Weights of a small mixture-of-experts language model, trained from scratch on English Wikipedia: width 448, vocabulary 36430.
Below are experts of layer 7 (counted from 0) of a mixture-of-experts language model. Rows are named router (the router's row for the expert), gate (a neuron's input weights, with its number), up (a neuron's input weights, with its number), down (a neuron's output weights, with its number) and show model dimensions 112-223. Each number is 200 + 40 x the weight over its row's rms, rounded and kept within 0 to 999.
After each expert's rows: a language model's description of what the expert responds to. This comes from a sample of Wikipedia text that the model never trained on.

# expert 6
router,203,220,111,184,156,155,130,178,225,153,181,177,209,185,224,166,289,185,215,194,154,279,192,179,200,207,153,193,220,219,291,222,202,212,159,186,181,164,232,237,240,279,161,204,192,181,230,252,177,224,281,267,227,236,274,177,184,172,137,195,210,217,235,205,147,189,243,186,240,223,210,213,234,166,293,193,250,218,126,209,200,224,185,211,198,226,249,194,257,254,171,217,212,234,196,266,177,243,201,153,193,199,196,173,159,193,219,231,181,209,202,180
gate2,262,252,113,202,202,204,136,242,167,243,212,238,196,134,202,238,234,294,238,167,112,190,153,203,185,238,216,159,321,282,174,254,172,197,195,208,191,193,136,165,243,207,284,202,144,238,247,178,181,217,158,210,237,174,217,198,238,241,171,130,166,249,192,198,178,290,183,234,201,173,183,143,189,94,216,203,127,268,239,190,199,174,177,200,149,226,171,185,161,175,178,198,146,204,240,237,205,231,210,210,178,201,232,217,276,233,258,115,227,226,179,222
up2,186,239,200,162,157,255,171,215,203,139,240,159,225,171,175,246,182,108,219,199,241,184,204,178,183,153,161,171,129,172,240,221,240,255,177,116,213,244,192,205,119,254,153,189,243,129,209,182,228,246,277,175,155,182,188,213,178,155,244,259,200,179,265,223,199,111,214,250,184,240,203,172,197,261,189,231,289,185,174,177,168,196,232,175,224,225,215,193,219,206,191,211,160,164,221,152,197,202,173,174,184,199,211,136,192,116,236,211,158,127,178,189
down2,265,183,279,179,142,150,192,157,172,190,176,228,216,177,226,279,228,190,126,206,96,221,173,203,180,212,209,203,178,174,122,219,135,207,266,225,201,228,177,170,146,282,204,222,170,162,252,229,183,222,273,154,233,173,149,241,100,205,222,235,238,227,180,151,160,205,158,178,212,186,159,207,187,169,288,189,264,181,261,235,173,183,196,118,209,231,156,175,245,260,267,180,220,243,130,196,234,238,153,232,196,206,158,170,201,205,266,249,240,180,211,207
What it handles: Capital letters, acronym pieces and inner fragments of surnames or foreign words, e.g. P-fe-iffer, SAG-AFTRA, Cuthbert, Bisping.

# expert 13
router,250,249,174,131,271,273,147,250,188,207,169,164,246,162,238,264,144,220,219,218,158,222,168,220,187,279,143,202,167,178,187,273,219,240,201,214,244,316,240,136,233,224,235,221,115,212,186,204,156,191,212,224,232,204,198,156,241,239,180,230,201,146,148,229,144,210,200,216,250,225,211,148,222,274,245,169,169,219,240,282,152,220,134,135,223,243,208,178,249,169,161,208,239,291,213,197,150,237,144,150,247,194,169,239,250,159,205,162,217,210,184,151
gate12,241,191,239,207,190,239,142,203,223,183,257,183,180,167,195,196,214,279,196,240,287,183,196,157,171,221,137,225,205,233,198,187,199,167,218,270,192,220,215,210,172,187,146,205,248,234,275,165,166,187,127,219,210,195,101,214,201,202,166,206,235,202,142,221,156,212,186,216,212,167,223,184,190,151,275,201,171,170,172,209,163,197,207,282,232,201,205,211,185,147,197,170,96,217,202,213,181,217,223,169,219,227,136,99,225,248,124,183,173,238,149,96
up12,235,265,220,204,238,142,231,238,265,140,142,188,190,168,207,242,186,198,176,193,196,198,193,154,156,165,258,215,208,204,157,158,183,192,196,186,167,269,159,221,201,179,230,179,126,226,155,146,146,175,237,225,145,242,215,185,208,128,228,254,229,224,246,201,235,188,140,258,276,183,160,194,179,185,187,185,147,205,202,187,246,221,155,239,115,229,146,193,157,195,249,207,217,251,211,216,205,203,243,160,170,229,199,266,142,131,261,191,209,150,229,239
down12,264,202,236,146,186,211,231,231,205,187,211,195,234,177,129,211,213,308,309,129,251,158,177,205,189,283,178,219,204,227,224,170,170,174,206,204,194,265,157,160,204,181,236,249,162,194,151,221,181,190,147,165,249,226,188,218,162,211,221,225,212,166,241,117,71,205,163,107,213,192,108,207,147,238,187,171,197,194,199,137,213,153,195,198,160,144,150,233,213,247,213,141,218,213,208,192,204,187,212,228,193,175,271,246,182,227,255,232,318,219,214,194
What it handles: Label words and word endings in infobox fields and table cells, such as Family:, Mother house, ″W coordinates, (0), and unit closings like m).

# expert 19
router,242,241,179,217,189,167,242,228,233,249,237,236,214,167,172,129,229,214,161,202,254,153,179,213,190,245,293,209,269,173,294,230,176,194,177,241,264,133,190,120,131,166,202,187,261,232,186,254,256,253,142,210,198,171,186,242,212,208,98,153,159,206,212,195,169,233,235,231,266,129,213,265,263,167,225,226,177,111,194,170,206,230,158,211,221,214,190,218,163,180,190,200,185,108,203,142,191,247,231,217,188,204,252,153,254,174,207,285,191,140,292,201
gate4,104,182,186,190,222,227,135,179,161,192,193,182,214,171,198,237,194,208,272,172,227,195,218,188,203,211,181,199,193,242,249,122,188,284,142,228,205,195,174,196,160,228,221,232,210,198,178,219,205,210,156,173,220,253,240,164,277,280,225,212,273,221,232,190,192,191,175,189,123,147,225,192,238,217,202,221,279,201,189,178,164,198,184,169,249,195,204,237,172,199,159,163,142,148,234,213,187,160,172,148,167,219,194,242,287,223,194,140,288,180,172,229
up4,192,223,147,203,133,239,218,140,149,172,245,243,227,185,227,176,271,215,157,223,206,179,190,198,181,225,144,201,219,235,138,234,228,143,194,120,242,211,191,245,149,164,147,191,157,143,189,160,180,119,240,125,213,212,200,174,237,138,226,211,209,203,178,230,322,188,149,151,175,207,220,228,131,177,185,188,217,188,208,178,229,166,201,156,188,203,187,198,229,213,126,199,165,203,220,226,201,216,239,155,231,124,180,154,151,249,266,242,186,149,237,201
down4,222,130,282,272,193,269,140,156,178,210,201,139,211,233,100,158,220,208,165,194,198,238,257,139,246,152,159,231,162,243,152,161,243,245,228,129,136,230,173,270,208,220,138,160,188,192,192,175,175,186,234,209,202,172,259,102,218,107,244,205,192,251,172,201,186,226,134,129,149,185,217,225,170,137,223,160,201,246,279,154,250,200,222,143,191,172,231,211,275,205,207,185,171,197,215,186,280,218,220,236,146,263,246,200,201,183,234,127,184,207,167,233
What it handles: The of in area, elevation, distance or population phrases, coordinate slashes, Total:, Died:, approximately, and pipes in geographic or list tables.

# expert 27
router,220,120,190,200,215,252,230,300,217,185,275,201,256,186,203,195,189,175,224,231,206,162,191,162,210,206,299,199,173,280,251,215,142,263,219,153,177,206,147,275,236,185,201,208,175,183,153,166,172,229,146,194,179,183,199,199,234,188,285,176,218,265,162,222,275,216,167,228,147,246,240,157,263,201,167,172,215,207,212,120,207,150,207,133,230,248,243,162,116,169,167,224,149,192,280,139,188,209,253,219,284,245,268,241,214,222,255,210,161,147,218,104
gate12,160,147,182,248,251,195,132,250,161,225,180,197,169,192,173,204,286,206,195,237,162,190,184,212,188,192,255,204,265,208,216,149,177,186,202,241,124,183,119,201,202,219,124,201,257,226,199,197,214,247,171,214,188,189,206,234,168,224,214,181,218,222,217,209,277,190,125,189,165,216,228,164,243,154,191,141,185,212,236,224,176,248,226,163,216,215,155,154,192,238,193,185,187,189,204,204,276,197,124,232,176,185,132,113,238,143,212,233,178,62,238,111
up12,207,283,246,98,90,179,277,204,263,167,191,239,201,234,181,115,131,195,199,158,221,252,230,218,227,178,220,201,248,179,166,242,180,250,161,156,279,246,269,218,150,220,168,156,159,265,184,161,162,181,206,179,190,186,170,234,204,187,219,157,212,191,145,255,166,137,249,140,251,171,156,252,206,232,226,228,234,173,234,191,263,166,160,228,228,193,240,186,179,151,166,218,204,194,216,201,165,202,190,140,271,176,239,212,158,300,207,207,232,166,191,243
down12,229,185,215,161,189,205,255,228,251,233,238,169,210,226,188,243,171,214,195,202,163,261,221,207,151,193,139,150,234,198,206,233,201,275,234,124,235,276,154,173,219,230,145,299,237,180,161,191,182,150,196,255,215,124,188,289,211,216,249,162,213,141,197,188,251,202,225,218,240,151,143,252,164,117,246,270,197,159,172,175,150,240,182,217,159,216,201,213,170,172,188,223,113,184,238,174,166,154,190,199,261,218,252,208,219,139,223,136,166,271,225,257
What it handles: Clause-level words in explanatory prose, especially after not, to, be: However, though, because, if, confirmed, unsuccessful.

# expert 10
router,120,227,171,121,219,197,255,150,218,158,184,170,205,249,208,189,222,204,177,220,195,207,157,254,239,227,272,153,242,193,131,153,274,148,225,268,185,184,203,163,198,105,224,197,202,187,199,192,199,168,192,208,143,234,227,187,226,189,163,164,186,238,193,248,195,220,240,194,213,200,224,205,163,201,118,155,192,178,213,204,256,141,254,150,165,260,262,209,176,177,181,193,211,187,240,253,144,185,224,162,192,229,166,290,201,129,148,196,182,254,238,188
gate12,165,181,229,224,218,184,224,178,177,222,200,155,210,253,83,147,205,223,298,164,319,175,220,188,217,48,181,205,184,243,180,205,171,215,137,181,130,208,167,181,167,211,184,167,167,233,264,162,233,245,185,189,195,133,245,186,241,214,226,195,143,214,161,149,190,216,167,171,123,173,192,217,276,278,167,217,190,195,219,250,223,203,248,205,192,185,227,237,196,178,203,147,248,147,154,126,216,205,209,186,131,83,153,234,238,203,217,187,198,232,221,79
up12,255,128,147,258,238,185,191,124,201,183,171,248,208,168,193,132,213,243,152,225,205,202,192,215,160,224,263,212,203,201,203,241,218,153,151,159,194,111,217,242,243,138,180,160,225,187,129,246,129,186,236,165,186,218,234,142,191,258,244,211,170,224,243,152,224,186,219,191,177,164,269,175,174,144,246,212,264,183,214,145,167,230,199,199,184,222,179,128,190,199,164,186,175,204,187,225,211,129,249,201,201,228,298,201,182,203,157,217,217,207,189,323
down12,164,192,145,272,229,263,107,174,227,208,196,261,231,192,236,133,165,141,176,173,198,165,208,153,185,279,170,203,216,218,176,231,280,207,213,174,166,230,199,203,210,192,218,144,294,162,236,215,151,253,227,199,194,194,234,201,205,224,161,231,179,235,163,165,227,206,193,212,212,267,114,162,184,208,172,228,228,120,187,230,216,230,200,178,151,159,183,228,161,224,199,186,175,186,195,181,217,174,213,185,221,318,223,207,291,174,219,175,105,226,174,267
What it handles: Numerals and quantity words, such as one, three, many, several, few, 61 years ago, plus Preceded/Succeeded by in succession boxes.

# expert 5
router,207,110,194,161,172,159,184,140,210,215,136,177,194,235,183,239,188,263,218,181,232,172,145,240,186,103,223,175,234,131,228,106,198,159,240,141,229,250,134,186,209,167,183,206,204,165,158,188,140,272,221,165,212,225,112,254,144,150,145,174,162,147,187,217,220,175,217,106,273,182,262,148,294,170,213,204,213,225,197,209,171,259,237,168,264,120,104,249,196,201,248,208,211,192,225,175,235,221,196,174,146,145,285,169,169,142,253,150,245,191,270,273
gate2,253,232,166,202,240,183,101,193,249,227,258,174,184,181,264,255,168,135,236,270,199,240,109,167,193,195,180,188,230,211,219,123,136,228,213,132,199,217,186,194,252,161,200,217,222,165,159,162,181,236,125,206,215,206,199,191,206,275,149,179,267,197,227,196,233,135,215,194,236,156,181,154,149,186,261,173,241,207,153,182,230,192,190,175,186,160,174,179,231,155,152,221,191,189,203,168,236,118,160,215,257,153,226,204,174,198,163,264,224,145,200,246
up2,204,209,137,166,179,110,187,212,131,182,163,208,200,153,171,197,226,248,203,188,173,196,183,211,190,210,197,221,180,184,180,195,203,199,225,227,227,181,162,206,254,181,158,138,174,174,253,273,191,190,185,247,236,212,144,224,208,222,234,223,214,244,136,276,128,203,162,217,255,140,179,169,209,241,219,239,209,274,186,230,159,183,179,139,227,295,163,201,202,217,129,240,292,160,195,182,184,204,155,135,212,146,184,151,184,216,226,174,263,83,250,162
down2,192,244,189,228,146,194,205,140,194,204,232,292,212,271,151,191,145,241,224,153,200,205,213,184,160,226,248,202,241,191,228,160,207,180,184,177,212,190,201,171,144,198,218,312,196,226,113,194,168,193,193,190,196,147,261,284,186,221,182,199,255,200,232,175,219,273,182,214,242,228,164,188,140,214,153,260,246,109,185,201,200,196,227,211,239,203,223,173,177,196,312,177,241,193,128,174,139,258,251,85,279,196,149,215,169,127,175,222,200,186,248,238
What it handles: Kinship and membership nouns like son, wife, member, plus census phrasing, election and stats table separators, line breaks and hyphens.

# expert 25
router,286,144,120,156,205,236,148,176,186,197,174,211,267,215,211,215,203,170,188,217,232,112,162,184,198,210,229,193,217,232,243,162,194,249,247,271,118,180,196,229,198,109,237,198,208,96,198,185,265,125,183,231,235,238,184,155,174,214,204,223,220,169,165,182,175,215,129,244,208,271,184,112,174,172,256,206,226,279,162,137,207,163,251,229,139,162,192,119,197,275,210,222,152,176,269,161,270,166,181,233,214,190,222,227,263,271,167,130,153,263,202,218
gate12,142,218,168,178,238,196,149,167,150,182,235,220,238,220,221,236,216,114,211,170,198,181,242,190,212,143,180,175,171,196,178,177,223,212,194,210,180,163,182,241,175,161,218,189,191,183,269,270,245,154,158,173,195,225,180,202,219,144,178,212,176,242,245,231,250,158,180,184,161,209,185,177,153,150,252,232,180,206,186,185,192,225,232,256,190,203,180,224,199,182,234,199,171,209,173,164,157,183,258,241,159,166,246,240,220,198,193,198,251,219,194,201
up12,184,205,206,145,137,229,223,178,177,228,198,208,207,200,171,212,179,184,197,198,149,187,217,183,201,118,228,211,157,209,219,208,251,126,171,265,246,171,172,242,201,140,143,170,187,112,292,226,265,208,172,182,285,204,251,142,230,188,213,206,218,256,261,201,224,191,155,142,229,203,223,191,193,133,173,263,131,168,143,227,198,287,236,132,233,194,262,164,246,184,180,304,189,259,194,120,151,225,255,235,199,220,207,215,248,145,191,249,191,162,224,211
down12,271,208,207,172,186,241,198,172,239,213,87,171,262,205,215,189,165,231,221,193,174,162,219,234,191,199,203,157,187,235,206,149,202,151,186,243,160,210,215,187,235,264,234,111,220,201,228,174,135,98,221,203,219,277,195,208,251,186,265,216,208,242,249,159,226,187,169,125,239,271,244,162,178,201,268,178,232,226,187,184,205,118,258,227,117,219,134,175,249,174,233,199,146,218,174,174,143,167,166,199,153,233,151,152,212,222,231,247,227,141,202,244
What it handles: Verbs and objects in descriptive statements about things or people, such as known, served, used, designed, has, provides, holds a.

# expert 1
router,209,104,246,198,173,200,140,235,214,277,256,203,243,216,248,263,241,180,258,192,181,184,212,142,210,184,246,197,208,271,163,185,245,142,204,203,187,254,192,163,223,137,224,193,198,138,196,166,235,170,201,156,188,229,237,221,234,214,277,229,238,188,183,210,326,183,207,172,194,233,167,208,176,122,251,190,242,214,261,241,156,189,176,207,160,86,205,82,193,188,194,196,215,222,204,130,225,196,170,242,151,206,271,243,222,159,205,171,253,230,139,203
gate12,210,276,208,179,195,151,214,232,174,158,208,182,173,199,233,211,274,206,197,260,256,176,204,214,185,247,267,127,201,122,129,265,217,188,258,270,168,236,185,105,148,231,233,126,231,184,267,266,174,164,165,217,198,154,243,205,140,169,144,211,165,152,237,222,204,292,185,185,287,182,170,229,186,125,228,167,170,224,215,180,149,253,270,131,214,246,218,182,203,220,149,234,275,209,248,198,249,196,148,173,216,188,81,225,221,207,168,243,183,197,156,202
up12,193,257,194,202,281,155,196,183,151,189,176,181,161,205,254,201,205,189,244,182,167,229,168,184,206,240,246,142,233,143,192,268,196,220,264,251,159,205,183,162,184,180,182,150,208,212,263,158,299,171,215,255,159,204,262,199,237,126,137,256,153,161,267,241,184,235,199,164,261,189,216,263,213,230,151,186,169,236,196,228,202,255,199,175,220,238,212,178,217,226,170,234,185,217,235,190,268,178,207,140,204,137,96,178,206,131,228,233,223,203,232,227
down12,209,230,176,247,193,215,218,213,211,205,165,177,220,253,175,157,351,246,170,251,207,78,197,195,195,254,95,239,256,189,157,173,148,212,168,237,218,217,213,201,202,223,113,192,205,169,202,220,220,153,128,198,233,201,200,223,181,123,173,165,155,234,196,193,169,211,174,172,253,226,285,220,170,180,177,219,162,130,179,194,183,145,240,162,191,110,206,222,200,195,169,220,172,151,232,260,248,100,136,155,207,191,128,177,289,225,126,149,306,228,201,172
What it handles: Verbs of personal action and prepositions after them in life and plot narratives, such as moved, joined, returned, went, to, with.

# expert 15
router,198,202,191,248,272,241,158,131,167,212,190,178,216,226,262,211,216,158,179,200,124,249,217,196,218,202,120,186,145,155,220,200,270,223,213,167,186,176,222,135,175,218,184,188,218,208,194,170,188,235,288,159,202,205,154,185,190,222,173,204,327,201,203,146,132,197,230,183,166,230,206,245,165,246,182,113,167,157,159,186,137,204,232,252,237,203,245,245,214,198,264,155,167,235,139,223,192,240,212,159,172,208,186,192,218,187,285,184,218,178,189,239
gate4,223,171,209,197,247,180,173,291,156,209,280,213,258,177,177,221,177,263,215,160,198,203,193,163,201,94,205,197,234,290,177,184,287,225,146,177,149,256,225,188,185,184,231,219,300,183,105,218,141,187,208,164,197,161,310,216,183,195,285,197,190,242,153,212,248,135,279,114,183,177,208,219,201,263,171,159,169,171,137,173,210,147,197,199,152,259,186,188,174,175,255,177,129,193,202,152,167,148,259,217,177,248,193,237,225,232,258,147,215,177,227,205
up4,180,199,220,143,209,224,147,223,234,217,284,237,227,152,145,188,202,106,165,202,214,217,152,233,158,236,187,204,212,232,195,188,165,291,241,78,147,212,224,206,159,185,181,202,198,202,196,222,214,225,228,191,163,275,250,204,283,175,202,212,226,209,203,173,150,194,150,191,263,205,161,254,249,247,253,149,149,267,180,240,175,175,168,159,307,209,177,227,172,206,156,182,116,204,281,185,183,190,186,272,190,209,162,215,154,234,264,191,184,204,228,185
down4,232,265,238,197,200,212,256,232,230,238,218,201,209,198,290,256,219,190,164,180,239,192,233,219,170,211,184,173,233,241,207,185,236,237,237,97,173,165,218,221,187,140,285,240,160,204,178,206,248,238,185,202,245,187,143,162,199,179,181,220,253,165,241,165,185,241,170,301,275,156,216,255,177,157,216,157,179,156,186,203,214,117,215,169,222,201,186,252,245,211,213,162,189,250,200,175,178,199,259,237,185,204,119,226,218,248,216,207,169,193,203,190
What it handles: Lowercase middle syllables of rare, foreign or stylized words in titles and band names, such as la-und-ry, Ha-š-ek, Kn-uck-le.

# expert 11
router,134,161,315,263,331,231,164,251,161,228,229,227,165,193,163,94,281,235,235,170,197,187,194,273,193,217,185,204,271,184,210,210,180,232,199,223,229,214,156,166,221,254,98,194,164,178,251,189,188,216,209,81,154,195,250,275,243,218,231,189,218,194,156,196,193,171,172,147,225,174,224,266,180,280,224,160,186,126,224,243,213,282,166,177,267,157,210,252,229,284,194,212,272,209,132,141,243,206,99,251,192,176,131,189,192,180,174,166,192,201,157,176
gate2,218,185,213,196,231,245,206,163,121,272,219,254,159,165,218,223,201,218,198,192,182,240,197,205,157,206,173,146,137,169,207,213,200,137,212,284,155,260,168,209,172,179,260,229,263,122,175,165,207,232,152,222,185,217,273,172,168,287,244,189,199,183,174,213,224,185,198,195,219,163,216,254,225,220,222,281,225,194,220,204,181,207,235,191,219,146,228,268,160,254,204,197,171,192,142,188,150,226,243,264,193,143,190,221,233,163,155,159,177,210,274,238
up2,304,195,267,217,215,110,165,240,270,206,262,219,183,256,173,169,182,211,206,218,190,132,198,144,248,226,297,233,211,216,173,206,163,247,201,200,194,95,109,134,198,262,248,218,151,314,223,217,202,194,197,190,197,218,132,181,187,223,127,216,239,216,211,208,233,211,256,228,221,183,240,232,189,205,212,127,187,167,170,272,193,192,140,202,268,235,175,148,233,167,141,198,230,280,202,246,174,159,221,179,152,174,234,106,160,229,221,230,259,170,183,141
down2,195,228,206,203,150,212,160,249,276,264,228,178,176,275,272,175,176,158,220,231,198,182,194,230,210,275,161,155,167,201,169,120,235,245,207,210,173,143,277,208,157,225,184,191,188,206,263,226,258,164,157,275,199,185,233,219,233,164,198,234,154,205,268,204,202,217,264,224,198,242,136,257,192,200,221,175,189,198,239,206,236,233,185,253,188,253,214,275,86,222,153,203,188,247,190,172,218,185,146,111,216,226,164,272,194,229,216,184,124,222,235,180
What it handles: Sports text such as team and city names (San Diego), league abbreviations like NFL, UFC, FC, and cells in results tables.

# expert 8
router,186,158,165,135,182,280,201,243,189,213,131,238,238,225,174,202,193,191,236,145,240,218,237,186,207,211,99,244,205,218,226,189,213,223,240,190,219,208,197,185,210,269,151,200,246,263,125,217,202,161,219,212,223,219,118,189,236,235,128,193,191,176,231,257,230,214,162,252,191,195,200,72,210,136,193,239,181,235,129,178,116,125,199,163,136,144,201,247,199,213,206,249,233,223,206,278,144,220,163,209,218,211,148,198,209,152,228,131,213,181,196,273
gate12,224,213,151,216,256,131,183,169,163,258,187,164,206,183,122,185,197,252,282,180,243,233,205,220,201,146,170,170,220,258,202,135,225,209,136,154,262,137,172,164,158,273,146,197,180,183,277,185,159,86,190,189,88,179,199,202,157,130,225,203,178,247,250,224,251,238,208,207,148,252,224,163,208,124,196,179,137,230,208,216,219,195,158,160,185,226,191,173,247,140,190,146,287,196,118,201,203,217,238,211,124,165,196,141,146,150,184,215,217,193,187,185
up12,202,212,188,173,159,168,159,178,253,274,118,209,224,184,95,174,204,230,254,150,288,224,222,213,206,156,161,118,210,251,196,174,276,199,146,142,278,166,181,188,149,211,190,204,193,228,145,194,146,143,167,197,100,209,169,249,171,134,238,175,271,290,283,277,223,204,222,165,115,273,242,171,164,158,228,102,172,277,193,255,185,148,171,194,233,223,177,180,244,228,205,148,273,213,188,206,184,234,214,220,93,184,300,218,182,160,263,191,211,165,185,154
down12,226,204,114,172,181,191,214,169,190,201,239,152,268,160,213,242,135,202,296,190,211,127,194,207,190,160,120,257,195,144,182,256,156,213,211,164,181,294,275,226,187,152,145,211,204,159,189,209,203,228,175,147,169,196,111,161,197,180,257,164,195,205,193,186,176,183,213,192,248,248,169,88,149,161,216,258,178,182,216,166,116,229,189,221,265,177,179,192,125,198,170,196,150,270,230,200,196,261,106,194,144,220,160,180,210,178,207,144,204,196,172,262
What it handles: Wiki heading markup like ==, ===, ==See also== and heading words, plus line breaks and the first words after headings.

# expert 12
router,215,171,178,234,217,90,175,124,229,217,268,217,265,202,217,297,279,188,170,208,197,137,217,222,199,196,170,182,192,176,147,204,159,205,242,252,166,163,187,195,192,216,262,201,224,255,192,201,197,143,119,242,172,195,158,203,206,208,208,212,169,88,152,252,199,214,247,238,242,242,100,227,243,296,138,217,183,208,208,181,205,189,188,159,245,224,203,194,137,129,171,209,193,279,287,251,298,194,204,204,255,189,201,190,136,180,218,232,219,142,168,191
gate12,155,224,116,171,198,154,153,166,225,259,203,191,170,219,166,117,196,157,177,205,192,200,232,248,199,199,174,184,112,212,111,137,196,189,167,158,240,186,206,182,156,161,154,195,126,174,187,158,98,225,220,151,203,266,225,243,170,241,208,142,156,200,147,225,284,240,169,165,223,168,247,179,182,154,113,152,204,108,206,237,117,190,244,106,220,196,241,201,201,163,176,133,186,141,198,113,208,202,207,170,282,218,148,199,151,227,237,175,163,203,191,218
up12,140,198,233,224,163,222,176,217,239,303,214,233,241,287,231,226,207,258,226,247,202,233,200,144,221,229,248,164,247,133,174,172,167,273,198,216,207,189,167,185,243,231,247,207,217,196,261,259,252,175,219,234,147,212,220,182,192,231,200,270,181,223,277,190,146,178,254,214,205,214,227,304,140,227,153,202,144,248,144,167,231,221,152,166,146,176,226,202,225,180,169,247,243,240,243,234,226,126,224,232,193,187,203,211,193,173,204,217,180,163,162,207
down12,258,279,141,179,142,166,207,207,177,195,192,266,156,246,287,244,202,173,274,157,154,221,195,186,250,143,209,223,204,159,309,186,169,221,230,185,219,212,123,177,257,211,228,294,197,163,184,237,207,121,273,210,228,141,166,191,225,247,150,184,240,160,193,250,146,205,134,213,173,120,208,196,168,173,207,270,165,222,206,208,165,268,141,239,256,177,188,268,306,214,246,223,247,229,276,188,213,156,278,239,167,198,157,168,160,167,210,196,163,124,201,169
What it handles: Line breaks ending list items or infobox lines, and prepositions like throughout, across, during, over, plus geography units like sq, °E.

# expert 18
router,159,216,247,104,200,148,204,154,192,194,211,222,75,225,237,165,130,246,214,178,234,234,267,201,211,181,152,214,174,171,228,216,181,203,201,120,227,197,243,258,203,229,208,201,141,211,267,192,210,130,213,252,252,154,231,256,138,222,245,268,183,259,173,178,147,254,162,172,202,214,166,175,175,277,140,190,156,204,220,190,196,234,209,174,206,231,162,231,193,191,250,217,228,122,97,230,192,129,163,219,190,178,96,228,191,255,225,217,141,167,233,112
gate12,188,197,149,159,234,161,193,205,204,266,141,188,165,172,189,270,222,158,206,265,183,237,183,248,196,212,223,211,186,190,147,217,159,193,196,207,169,240,183,193,192,246,140,189,208,193,186,164,182,173,171,204,197,170,218,283,204,172,207,265,320,173,260,289,167,201,188,177,194,206,184,193,215,187,245,258,236,239,203,169,219,252,172,168,200,188,185,236,187,260,213,248,243,267,252,217,195,133,224,209,246,224,208,220,228,118,218,263,252,200,137,162
up12,150,217,193,188,177,77,202,231,198,239,155,159,174,209,204,238,162,204,183,190,181,119,251,246,191,206,201,226,196,167,204,245,206,224,276,210,165,266,167,151,168,253,260,165,138,215,162,242,255,178,195,330,239,214,215,252,190,149,151,207,252,178,282,244,169,173,225,201,299,227,174,193,124,194,192,234,306,228,156,164,182,188,218,167,179,203,163,201,146,198,185,173,206,181,232,233,206,191,228,236,234,189,214,229,230,159,158,280,123,210,148,146
down12,89,233,225,202,192,179,160,229,214,148,172,173,247,188,198,125,201,261,187,240,171,202,205,139,177,186,207,145,202,210,206,185,188,244,236,179,201,177,152,238,182,161,167,136,147,165,217,259,210,167,182,160,229,168,221,238,183,169,155,165,218,221,216,209,245,245,268,166,158,196,203,146,95,156,208,186,150,139,191,153,118,159,123,225,196,181,186,168,167,217,216,196,164,268,203,244,172,237,279,230,161,174,206,172,242,161,220,237,148,252,214,246
What it handles: First names and surnames of players in football squad and tennis tables, such as Michael, Sergio, Medina, plus closing parentheses.

# expert 16
router,158,239,218,237,229,67,214,191,228,188,170,252,201,179,167,187,274,170,150,205,165,180,122,259,172,241,245,205,194,169,187,223,197,181,236,209,180,241,208,184,240,223,271,194,212,207,242,185,139,193,161,142,224,184,159,264,191,244,205,163,217,197,182,180,231,195,207,167,242,204,183,253,187,207,184,195,188,208,216,154,202,146,205,169,228,252,114,205,222,204,202,170,259,206,174,201,236,165,222,212,234,249,146,190,208,174,251,260,232,216,245,149
gate2,213,94,244,230,241,216,167,220,169,185,182,226,248,135,161,198,232,210,167,206,168,239,185,144,226,259,208,133,151,199,184,186,230,234,193,223,194,293,152,151,206,247,235,193,194,213,232,247,210,185,170,196,247,194,236,194,215,257,233,181,194,202,270,131,223,239,129,149,215,179,168,242,162,180,155,199,196,177,176,171,211,136,174,145,184,166,210,139,340,164,227,208,159,217,200,239,134,230,268,217,210,162,190,213,188,211,201,197,199,163,212,169
up2,197,182,225,156,264,258,148,219,221,221,171,197,199,220,184,164,247,191,165,117,167,150,228,259,185,220,224,257,133,212,208,173,236,174,224,194,171,197,224,220,223,182,253,247,231,211,233,256,231,189,188,265,200,231,217,200,143,204,194,234,188,135,310,182,252,138,216,194,297,184,171,192,213,202,232,204,216,232,175,102,220,165,262,156,167,160,143,224,187,154,180,138,192,249,161,251,156,216,171,236,184,251,237,186,145,181,199,173,162,168,184,168
down2,233,236,145,220,145,165,199,184,196,196,141,183,237,228,193,201,158,231,211,176,153,219,218,241,240,195,205,243,215,245,269,194,269,147,194,278,226,152,256,243,214,184,223,194,172,226,174,228,143,237,200,192,163,158,177,235,195,182,171,210,206,208,165,277,212,195,216,201,237,179,212,156,191,249,143,189,219,205,201,187,180,198,179,157,217,190,162,198,221,193,277,250,164,177,162,230,188,235,247,214,239,281,189,242,199,150,170,200,194,190,168,165
What it handles: The preposition in (and In, during, within), especially giving birthplaces or locations in biographies, plus initials like J. and W. and Location: labels.

# expert 29
router,280,184,224,170,244,198,294,192,212,179,212,193,242,199,149,150,199,205,221,229,178,210,294,134,193,269,232,190,213,205,190,228,128,138,189,246,144,172,208,202,259,179,195,196,179,169,214,228,217,165,158,159,220,185,206,253,234,234,214,206,124,173,245,138,183,255,161,210,162,134,180,244,245,196,161,143,168,283,175,238,203,223,226,252,203,265,152,252,301,205,245,216,238,190,220,195,165,190,233,119,160,183,202,123,191,148,105,211,207,211,286,150
gate2,168,203,173,200,254,137,149,176,175,262,190,161,147,161,155,130,183,249,221,221,145,238,229,179,220,122,201,195,168,213,214,148,258,185,229,195,213,153,242,202,285,232,206,230,190,209,268,236,164,151,201,269,222,232,182,186,202,164,116,172,182,245,196,204,252,290,191,272,160,207,213,149,128,224,204,268,199,251,170,264,139,153,212,196,288,252,232,217,209,153,286,186,195,126,194,148,212,187,186,189,194,242,213,262,175,107,190,182,172,157,162,206
up2,241,236,192,185,161,190,231,179,255,101,226,144,182,228,280,205,204,203,133,215,243,156,188,224,195,159,213,216,161,155,186,196,226,254,136,193,207,244,174,241,140,234,273,188,208,179,152,231,249,246,172,178,218,187,168,170,268,228,229,125,173,173,170,219,168,205,169,201,209,196,178,176,142,128,229,314,176,111,230,174,190,218,188,244,166,198,195,149,248,225,85,239,202,235,153,191,228,149,245,331,195,204,222,166,226,249,201,165,201,223,278,247
down2,129,168,245,204,157,190,227,219,150,217,195,170,182,207,172,312,152,242,179,191,247,199,268,179,185,161,249,175,204,201,207,167,227,283,210,150,258,173,139,245,267,219,224,186,219,180,114,186,170,189,221,169,271,184,154,160,202,234,274,156,183,229,200,269,163,186,185,118,168,236,199,272,194,206,204,237,200,222,213,214,249,197,159,229,167,279,187,267,194,199,231,269,220,161,235,209,163,161,159,154,193,215,136,224,208,270,223,213,133,281,158,151
What it handles: Infobox labels like Date, Location:, zone:, times like :00, and inner pieces of place names and titles such as Innocence.